Weights of a small mixture-of-experts language model, trained from scratch on English Wikipedia.
Size: 20 layers, width 128, vocabulary 2048, 24.6M parameters.
Experts: 96 experts in each of 19 layers, 32 SwiGLU neurons an expert, 4 picks a token.
Below are experts of layer 4 (counted from 0) of a mixture-of-experts language model. Rows are named gate (a neuron's input weights, with its number), up (a neuron's input weights, with its number), down (a neuron's output weights, with its number) and show model dimensions 0-127. Each number is 128 + 32 x the weight over its row's rms, rounded and kept within 0 to 255. Numbers have three digits each.
Before each expert's rows: "raises" lists some tokens whose logits its average output raises strongly, later layers aside; "comes after" lists some tokens at least twice as common just before its tokens as in all text. This comes from a sample of Wikipedia text that the model never trained on. Tokens count by the router's weight.

# expert 47
raises: "ir", "ub", "ill", "ult"
comes after: "-", " |", " the", ":", " (", ","
gate0:140123178121127180066085171080134134138122109148083122139146174103133126115144151123124131125154098169057118120135084102083135094165161093146119146175086156172133086141086158122061139141119147130199125123116107123147138137154137109167129179171140059142102129128132116094148213114124187108180069088138151152171050131060183160140119164123109165170149131135097100134171134147147175152075
up0:106147104117159064104153140147181167117092118160143122128121061098142100167111160130155120124097098112117099121183174160123114146140131131154179166108199153039130138186106168144186138140126126113189127071130185175089112101161147173146118124177142123136122099075126112134131164176070104165170110069116107102090109106109088126090177177106162124108155137126086139085110140076082149115183
down0:130189164123149067121131103122164157130150037098069130121102101086134094077126125101179206169090148120149137177107116080143112133082154176147132113083138105127137123122116128195118116127100130121165117105133131148206106131157085167099092094088145131077119133154148169166156118133175171058109173093141123156104148119179158121160072082118137157099094167121165109101131081150125139178080
gate1:065121147108149186115126115141124135153158145060120144153113109128088153089105193148165105024135143091071132137082113144119159152130086102079108147167146059124150143104105172135138165108167108147202129166155104155150062093146110126165140170109136140141161117085146144128140130099117149131070074066141140107121155052040148126125095113101130091119140130113144154193142128108177135137148
up1:153135202163063163137134109146039120119144085130191121114116146076123151124170130152096176124187103151090134125082126151137178059179100126147137103102138144143158114125091155191084108101133150179127129171168107115101111106132121153135168104135111167136160135075077135152093113146146185098152072090125101105117099098081090167171153161138139126100151138095156130121108083035159154134162
down1:107115130109111187127142099118100124147119132125163087136170088168112102098134172138162104119114057079111191169130063092093076093141132149149153133072154119135104100194119117160151135078159167149137103137077116148158156145108169172101129094092104130142159066164098087122125106119220185134133097125109135144071132126187110109199125204116155160103069120140088096147106144124163147142159
gate2:178131202140128122150145070121118158146142135147071092145161076147134158126131137155134036101088113084127139111118144184129122152115127140145120173074098078077104113144077130144118150173110130139116157154187160134094141190088137080141138183147082150142137092131155160162121080142126167109132077106138052105104152096196140110173125169179160141116115054138131110138090133163108166079087
up2:067161176124139103177110079139166156128131063101111104127133147101138127189118083131122148114069133098079111163118112134130157137137141119149082084085155173078146151134131089081081143163119126122058121145170114119171114151141115178133114105163124116193136124193043133096064183092131088130140160131131100184173135132118100126094068155138148184148111125124093113117069127108077107100068
down2:026132119093107133143116122100125154134103148131146170122130127073167115129140143185126053087150162128128161067114127143143150184109123135173058148135165132114185104131152110110179107098146149119094158067094112115079177120095149176106089122149160115116156140106122111056088111130116087111140084136172173127148158123115096142154098122194104076121155155119153141050101114095132040094107

# expert 67
raises: "ud", "ub", "or"
comes after: " the", " a", " and", " to", " his", " The"
gate0:102118132140136160027075183135084125122116130165139134124149139113095123143141127143121130111154168137064149128140175144166116119163143061125163108212145140144126097111130133140075116150103087132148149152101108079173195083127136162166150158203127064139086139143131141119104157150111197123172109089146093131149081142046144131098095173112126193139166070141114096107118148095128144149071
up0:104101110139169087087157119157139171113100105164152115124124085101175116166155161090154111144106089150152116146172163147115107115112131147120139149107189162046168158161157138186138164144128155125136154052150150181076088079154151139128126140175132123187148109068100108180154128130070122114187132116140129083114163074122109120125213172075153142112153113146081094096104076099070128102146
down0:119166166125156068115135070161174144153133039088111155158130138095147083113147094112110200173114121118131116141066137085166130196112144169064167134062123116176110099111137106125152105129103118154126076174150122175159079161120096097119070091102113125102097088131143167151147129106113129116143183124178145128169093148216125147154139129159103147108139172144135060180128098123142159124095
gate1:054147136080096182156107131134099157163127128070125132128153078142087145110083138190147062000127165109131089104126116108145117138182133114105059134170113083135089126111097119121153115139106104125180124170168106122132098065122148081154161155093137157133139100093109145143130096154172172131099112091135124104146188107121114143106099081155123101110118159132170138205140144156141152191104
up1:109128149159034108158134064151068094123112075170170086079145086107142191158137152166111143139145117172150192163088151160165171074196098147151091073091125154152148142126123144128073119155115156176188120101122140087140088116141152186108168092123147193117153131087126111133120138144131165108093118106183089131121075136052119132132099141104130163116123108127134122102124137084176132136165
down1:119105149085108145180049150123089145153139180147156149097178118158136186108139163167168064125067140066121142149108118132102122112089144104052155150157128121119115117129128110139174121031183154126113158153115078093171172106132114149126148082102147137150159102133113124096079122117156158149085134150086109137123202125163125152197118165142086120141129146208133092174133130115115125197141
gate2:128140144135107128115166117089139158149123184181130114158142137147077146169115125095134069117061103111165161137115143174171107099125073106203094151135117113099147134103149101127072137181122071131138158111147117114080157158067106110166159169168119148168150157153167174151101061126085201111152119122162096100092171149150169135156156163183165157105078042143132090107095105132119171119112
up2:083156096104093109090137076159136113110113080111132119167113085083167118153109048133116154131109120131078106155102126091133136159137132144110123155085123157093086177121117169119090176162112192052076099121191103115168087132120111153120153164157108101204150121139103125121052174097143139144081143109136115140210131090121103166148114179116103170087090146104120122103084136117132129076055
down2:092178119034130127161112090131153161078139075079101121159188130062110123087103137188144048134133160103150138090161142158112109165139108102209110114095106111142126135146139079170141107123124124094128112088062083142102142125128150167118061086158132095133145118114093117094139134149136102099105092107207113100102108114079139124148143113149111101127161146109188199097117077102123089094107

# expert 87
raises: "ty", "mm", " ==", "udi", "\"", "tten"
comes after: " |", ";", ".", "|", ":", "==="
gate0:131087139168131089061089155115111140114149104184061141112145134097127119140149142081103117145163133148107164145152099103107080120198161113108179127133124158147140116161114143196073097147108081119155156201132154102113162119160120116154141171208133116121125155111179125106136191117132170087191083098120137108172098137074171184107128178076116167169178081118129150081143129109150139121068
up0:106143136123151069108180128115176126099069110164171137127101098114114067186150144134156098108094075124153082125193206181125090159111132119166159143134172114029111117176099130120154148134149112121166090072116137147130067072170148145137122125186142135186098127110124079178145124189094144159132122128131120109110130101154114156127170140095184171128147131129087130065132124094084156140165
down0:145208177152150061132137063136106177149117077086132096115057137094123083089134092120119203147091156118101123129112116094187100136070144138103144081140081161119136180138191146181106135177119118165125131094170149152140112097117089088123091119091091152134120106146102120196152113114116185073137141128121162157069100096178128116183156110083140113136170131142142118110165135163149089122098
gate1:092164179098143176119132109111163113163149133070101134103154087135120173129106146155158083050095158102103104155104123147136144084183110077084112120168171068097130115123128152136113137113112156105209165145192122175138111096148088118116137164123085150098142147070135080140142148122116182111124102089161145088115149090066138169121113097068107112164104158174154147163113126088175184201138
up1:152130218171113140188157154172067089116138109167137080093161116123135168104119134162156178130157126127084162132106071107163144134196157172161109098064148150168160102115114142142064127133145171181096143130136128082163092145124174183140158118119141123132087134092105140110098131160136187117104117100146103143111131166099087150118110082130122162166089105159125116097108114051197173183161
down1:103141150155150147179102172165163127163142179135113138149133114166129135071177151173133094131136164075085098161115027150092092091102152135022151147135128107099112070143155181115126148117142156108124181140115141085162115186121145124128190123100135088095173102143073131103115121121179137092065135155084106101162126154125050148186112144087138150101122139169135121146097099098135138119102
gate2:167112184088087095141097128133098165126138130180110128148146138134142129149124159089105103127082081117141138078159148136088082158130095137172102140141111167124104131132122144183080124151087091100126175136153125155101129158114122080152138151130202131127197153153167086180092039114130161109119139089138055071109122143177151123121150170161149168163021109130120072123081114181120169118111
up2:086140170084132146141152122106184195113153090108140071141112093130161096219145115134150145132138109098099132167129117124104128079155136124125085126123171183124131191107121139085059176198126140097086085147176123131205113106141104137123154093185109149154154130195069117154085179119101107150152122090118124171138098110128116151144113189114143130101057118125157101103109126145085148073084
down2:095145106055106136100148102161112178099137167113070128158153130078100102104147131208147059139105125154181133116177077140128182207149164167167055102104109145166141126170111141182165128099134132122150158102112140117075136185136077089071058103119126088082132139129167137121100126102125170113139106117192152131127109113113106136119163111157104090157176118105167159147100144148181104154134

# expert 93
raises: "General", "“", "Á", "Japanese", "É"
comes after: " the", " a", " and", " to", "ing", " was"
gate0:109096113136160135097069138106088142191116138156135120118148106138153119127104142107120155133076130119102148155139112108173103106193101155118129126130119132202145085126121157099046090112094148119158136198174110114118152107147159177191121166179148096110057194106126159087140199148132175121126113089124130103182095158075172094147096135131085145165140068105130141088119151062139136145054
up0:131150108157149093080133163120113115126056113171143147138121095105207083161120140171108115136105102128137134125140162171143090139103130156150161153141179137109123129140172159171178143184102130143169135093135184170080072060151134144115114094196130148136094136053074145166152100164096138165155131126096118054114158067115100155111198163069168156091172118091125122116105089124114128148171
down0:126141161104181066127172097152172169122158023153096111142141133087144082119146124082111152162134107139117162160085130104126104150114090118139126118145138149162159102161144145149110098187066079148145140062155101199167073163089119111105099116142091098120081106130140080147200106161160168108148157117161154127077178111127138105165138147091139178118134180196156093100150142115171122129110
gate1:084104130174134161100080138142135113162140171072096127121167095139134178093109190101147065033119160057116105162116180111146136120142117059067092107129170099105119121097121113163141114136110123124170140189149093100116102057139158172142143106081105200139127160072170139101149115123145166132055094117161093121114159106116117140115094098136146111050149152145113101156128168123160145136126
up1:124138182163061131197149090189099083076159073136149068100118104126152162146174146115111146151171133136122125129055155158145160109152172105107072101091066150153138115166091120167085117134109158146154154148120077098112116127115167208132171161118103174099123122134147142166127135142125148142069145089149091203121132147121090155153103150066101168113154096156140149113083139088195133117121
down1:140164107155149184166107098149152156121095153150118090168151118239094135104168148168133073097136159060122162161083128113107114133105149108100105123157151091125122080149167132125123087114167167160090190135089081122161098148132173134140158074098112124114163072162165114136144128131190116090054153103126142170145156128168084132154073165138132169089076112165108108148162087113107146160081
gate2:104141113103091124121106169143145132130062159186121098173113099147164169122131122110143072128065096080102128094168075152122134109108079107107129113088086106103108099121176111149087146105118113086125157150166067112101124148092129064182156131177128136128164142153161163128133112106088121134077138096195048085114130162142168139131133159158142157124086027120120141129069129195131185094131
up2:111096176109120144153090069162176118110115071126111102142113115123165148192170087139096166089113170073070091178127073152131128114139170126169118088121127153105180121143164123081087135160103158119097033129160095140159129167132141178119103093121102136140172173156074100096090148087110093129149088086107124184156165102106086167136125176105125143120123109123145123124076169132084110072071
down2:125183155065145152126134152110070172106109176104117108159126189072124119154126144198146121099109165122157168090112148115117192152182095148135068114114154141134162105087123169111146138143107105147143113107087097159107078170087111137145041100140149074136189172123100058100170117148113087108152118141192139119099159116094122198137176173152141167109154117094112146099161079137148095135115

# expert 86
raises: "ir", "ism", "all", "ill", "row"
comes after: " ", " S", " U", " \"", " (", " Ca"
gate0:099094132122143217047066151086095132120125089168103098165109111124091138144117156119150164109111151099113150112136101114153119108181131121109161114149089130157104136146094131205085076117087104087196144166087145109154163115149133130199155205200145135135123155096080098117131176176124160151180073069134166114165161138127173152120126154128122155137170135145108127105150148081137151150083
up0:206103141143193090087155145113114149156072113176131139131104052082151079162110143134122029134092070169158150117164144163122093130108135119172176137146172143111125117152130161148131119133141168143195108062126166159091086106161144168134107159208141139133160113088137145162158121154096111148180118162109122077156129093147110140135151162094178154098167069110117115143103094127088148150141
down0:167202155145202031143143063158106132154172063113126114107090113101107103112134063110159147154090116110107130162134151093108082146114138152099143143106117119176173164171145134175117096162085124123167138060143075196127147190153124104100069116108144134120058143099122140201130101123133117071135140127145128131088105107125129119142103085112096128088144145101110097122150094091156075096108
gate1:060136118179125169171135098105131129173148153059101071106116115143126148158106184164116060066131172101109119125059148113119152120168116134092113141162131118121126140121120170113133113111097062112205128156122089094084094081107106113110162162102123152159137105115110133099119136089132208125075117047158118118144174148049118145126103080089105087127165162109183120167105151129146175128142
up1:107168193151078156130154083185054122108116031165169093087123126134172107146130170133120173091149123128115185097163111141157158107202161116117123098115079148137137142080094151119106125125102140112158133177143130109137109108142161165137157133163129183150172118128049093176085128175128146127136079100167075088114101108086126161124138113138089148130111124109106145088125093041171109131161
down1:091142066110142143135109093068106138207126159131138136126172152187100152117119111137156107128132175083111135167089069144116089118144150159046154171072133089124090129120113142159139147103171173119151158113088097091201179191095123158126127134145129116166151143156105118135100132083233168143100099171134155123083144123170137171156081130120153153177109126145147069150122128118154151185113
gate2:122082198128068103110090167121130151142114165157138081121139085146134146170128113129144045162092097129124150088152131164078118113170062162138081127074087107141088140095128130122084115139111118112111133102158114150091099118096113092154135157157139157117164094140139160156105069125140143129133155119184088112125153101137210146154156173157177171120101024150103106103126153224120169114141
up2:072103108109099139126125092109146122091151067108097083148131099101144131192146095117149183094095104126110093156141092140138100127139144121127125141107044149089156151101138143097034133131111140100092123172183125140178076136115115128128139135105094124181163117138075165121046132073158102139155109148155080155148156134101121183164120176084180134124072147149109161123100146120133117038059
down2:072161140102130169138053129129075178076110131085120102110136144087108147157138166180151080120045147120141172098169132121129127130163113106198095122119145130102159105105152127143140198103144178171149137086092081109062123134112094134118061087150157116105112166126114113120093129120123102138127136119171113131089192135143133129134148184176117080138163113086162158049174068143171101144095

# expert 25
raises: "spect", "me", "posed", "present", "ject", "fer"
comes after: " ", " the", " a", " to", " and", " was"
gate0:130077203133142137105120174078111149131135118142086128153120155093122151124144152143124133128165125125129117121148070137183117100220156119117154153153140126113138100153129111164077129121076077101202162177059137144157165118157167145148123214193133110097100101150135118110158184137078166119124082139119183114172066121116173177119125140126097175200178129125139095110092122073132147146107
up0:162120101093175077047190137146123132091116116144150119107112078098154133121168158127170108161113086115089135161176184167151136146129117111158160179123128130076142147176151136158158105183119128114150107071112157153128123078172130156085111138185137129155107146113076125186165112178100157090163110103103156131120131093131142134157221167073157170096147047108128124124103126063092121123168
down0:121161163104153063093143103087114133097157045112129124100083152039161084142139049102159211175075124198127124166139129104166132118149091171160091178109139137114099122136154143095102155172114088121154091124129145167111087158142071121123072105084111099087110107124121121187164098107135148117134149123104166128084127141156154101215100080126132144099118152109138116147106089156142105121132
gate1:064111177114079227116105100129089121195110140082116154077110092194090195097107176159162084056122176146111113156097157119145121164173087066105091159173130060118139144100099134147151176110131096103168168159153124126134088133149087095141147116098117125118150129094112142109104145109147139107069119147129122133140163088102107105107101121145108114139128155158141155196119093109164129196122
up1:132093192195094076150154102178046161096134075113175114088147089091149121101179162140150159134183124152098176101128144165176156097188125179120111094057112150105109161115119127180044119192126127132130132112089112073126098105106157176119131133137140169115136122094129122127107127114164183116117111134208113084117111129096101114146147123084136159108152108116126125094122096079187155120148
down1:136167144110101176220109154105126155112147149168138117109120105154118154046143173188179076120091128085113154150140089124085134133102141102063176139145149130108129105157173164102127156079190157145128169151138036138143191127123117068156157090098059149140135078160140124158136090154149125094119121112096141150126160087159079162130102158176148119079095127180102094124108119151101150140149
gate2:122124151103096120131112078153182151118124088167110170115173106112187129131140126120082051102081077099131151092165182142099056136111083131176077098124108117118123087158127142164103145118114085043092131129127151166132139143110074136131138132174184147165171147108185121120138092115102139126127114087133030113103167126178190091116131155147171146143106092134170146109118116207155140148147
up2:085171143081141168126101078144110125112115063118110155139101103090181081143134095103114129121093096091082158176147095115147111142115142152104162125088079171110125169121137066128094175151063143064098140175136145137177113123167074187153151135151105088154157120176067088115086159109128118081195168078125140150132150134116126149170124130143101100146117110099141099105094106167095086088041
down2:065135112134179134120079080146108156087093125116128097139078118096142084115168087140113074103114123163181117082110191111089126179112131139148117140078139175131172111128138139118152123123168140127086168158100085128108082223125147196109071073133160122159119148078191130139133143118132111131118106142185143115126183151090120151141193136152138072097142109103135180054095096128129108138070

# expert 5
raises: "ight", "ting", " County"
comes after: "s", " S", "S", "us", "p", "z"
gate0:129099148118122145082064137099120147112110119130117096104129158114172131170054168129131096109199155102146108161149123156106095133204139089141180127158073152194138131131096139154075132118106078088184150158041140090139191121157153176171152149182160039134086123150113129104130150123130190116157082094132124156178139137121169153107126142126071175159146134120083135115105143086142135132118
up0:117124107129196112078172095133183146108074121161138123146122083088175072180131163112141116090073085102105128158174185170129103147140122140178193163119142141090173121167145161158154130158146145106136100062150150157110084083151150182130138143143124106108130096083123097165198096161105128129136143112123103087105144036117116101117202148083137130086187106128074118139112114083131148113131
down0:184158119100134088138109084165148119114138071082119154111072168069078083106173089113155149193069124132155152153119116077114103126136148123121142123116142145148128157084158175168130110139102141140141140102137133162156117145115045121120074175067151131111086127195119150181169100116126185100137184157130127124148088101196177098118149088128095061147138154107154054150107068140125117132136
gate1:122155173118087161192104111125160135156114145062093154110127057122090143153074142153143059083118148078097088111093127130129077123155105079099055122157146113123114080118110160136182145095135163125167185158134129149074073097144108086168158124073118159102118137141119132095145089133168122106071068065144141100136115089087131085151096061130133111104139171143109159183138153135162138097158
up1:125178156174080096138106121167111130158093116143150150076144098069139127132130113147122182154204122129109179106073124123152151146175123174133117092114137110133175093123087175197131129096125171163123111179149124088095041072100179206116164126112139139083096146156133115135108096152167185155106055116166069156140116132108114118140140138096088112102081098152119107112103126064172136113140
down1:059191141181171158150143129149165169108106134130142163139149129156152141086116161122178075151096173117105133179125063127097105082057115122092137180096169126100123127118189118183172087127170133156135149119125073128173148129160144123154176128088129118121167132159121115112153163110194158125096117151098130132143179162158090141158083122140133166108044094215143116165107174098152128158128
gate2:142127172110090128101154147123147155125111123174110123130089125141112137163156164108137069109071169089116141111094121153127130139103093141195072116065102127119082087097172132153147114098087088112114116128173136136106123142117120123158118156082153134134104078101173181177088074096108131142115106146117049118102085136178163152134185161202182194113078046099136082132102120183097164101121
up2:089154150109102161117075082125187208110110086159158129113100110111150118182145108128133129152096164084127072174131093077159175151053116135143107145069144152069134121070131157124075148143104142072059106140179092146122118099152105133149136122126097102155122160111095108118084168115150106147178097096099119212134158122136102155144115169119115186140124127107092135098072169158123111082073
down2:092153126025168135112091140168135172069122083104124113160210088072102112154118104156066061142114144170158129134138124097106127158201127159165097131121156130077140145130089090137149128117136145130122148095056085102066114175082136138133064125133142090114168175134181132092146150104140104137105122130159156144169178148110160168143157105169120066131144102128159168092131117149156159101135

# expert 73
raises: "-", "===", "com"
comes after: "\n", ".", " |", ")", "==", "==="
gate3:182179091173100183141155129119136158149117111134101121174167174114174102113160161077159173159068072104135161189133146067132102134153100130173139103095182144186057124096124153147194142131091146131156144170118113145199131081149136142138137154144190127160130154125116101118113173120124096185151143080083111142152128169104071113122144163138119116105172084159143170073145138152127180101149
up3:176084152129192138091125197075167063149173137178074168107130091096120091101108124144149124135096119146137112166118151133126128133146142131142124163122113121165178126116140051099172164105157129109220173097129100112090121156102089138118103125182150163086190165036145153144099186166152086142109120160125164136102129140135120129121134144084187108145126125079103060131165134113099128092158
down3:132134103149061126136148143160114177082129165134145136158163115072142103099124137144142168080166115108108134095120102153148132138153162085178122168166110101129182093102139082093130173113140122118044174048111103088062132160128180098152018123132119125110144167146136144110078147190137160141147116090180141162084170166177108148154095091079087130103111150122190114106140145133126111113118
gate4:130127148128130175103080141038088084078111144105120140107144096122106114116088117158113114153165119093069171196135173088073181109147121134173146117180179197114107116124146143126146174138144183131199130183137106131166187114125124155129178132145104138176118127176100093122137118164129159066155104082171189160131124131089094132109125157173188107114135095161155117166124147169120078108145
up4:150189076142107110066080121131124115054069151127176114050082124135147155132129099089124184123142084108121121147097179151145127134129106160114128166055102159121102137086160153108120173130109141128077110136164106150137075050132114131145163106135055172127116196132171116105155110165182128103161180119190090108182178170141152126107138123103167114117133157106105127106072122148136093107138
down4:123090164097125170110115134088093126136129096092105152086148144111110069198106121198103107116116127056124119115113173091132207113124111097099120071132073169057117113164130160096065141106094120116117150148146114122087125149086138150099074150128141061130102173161133136149130126106130140156116102125096117137149191120109133145119183143135138203123143107127090089045137149161055111201128
gate5:154115145139110156123119169175157082129037114070174147133093096144159172105090080098126133164132110109176134168202089123158133095162094124155194135105149077104159085147148052129124142156148127182112103103191149154144167155156132130103122134139127102104141120135150136136060196085140069139136141059143193095141099149122147079144106148117114138060145070141098122131126119148178112114115
up5:118226093111146131102148044167105141159171089102100155160141148110049192097178133131119154116156168186103125097148146153111146082152098147106081102151183135110112144110069159177145141189130114093090146100167162116100130108145151160145139127093154155105134131159143110138166119131135119150187140141157097126161100122078134162133147112114126095112135121188123155104075067182187173183115
down5:081174072099169137144131117077131104176119109164082099056168081123162116130090173140125170164121081127144134145125120133151132140173087117109162172180123130192134126105116178109094139088118108142126085114130134150112167080112134176090123100133171142145124116088146168070150147106132111112131155144123164145124174163046101116095196123049132131173072117056146173129158176118078159116108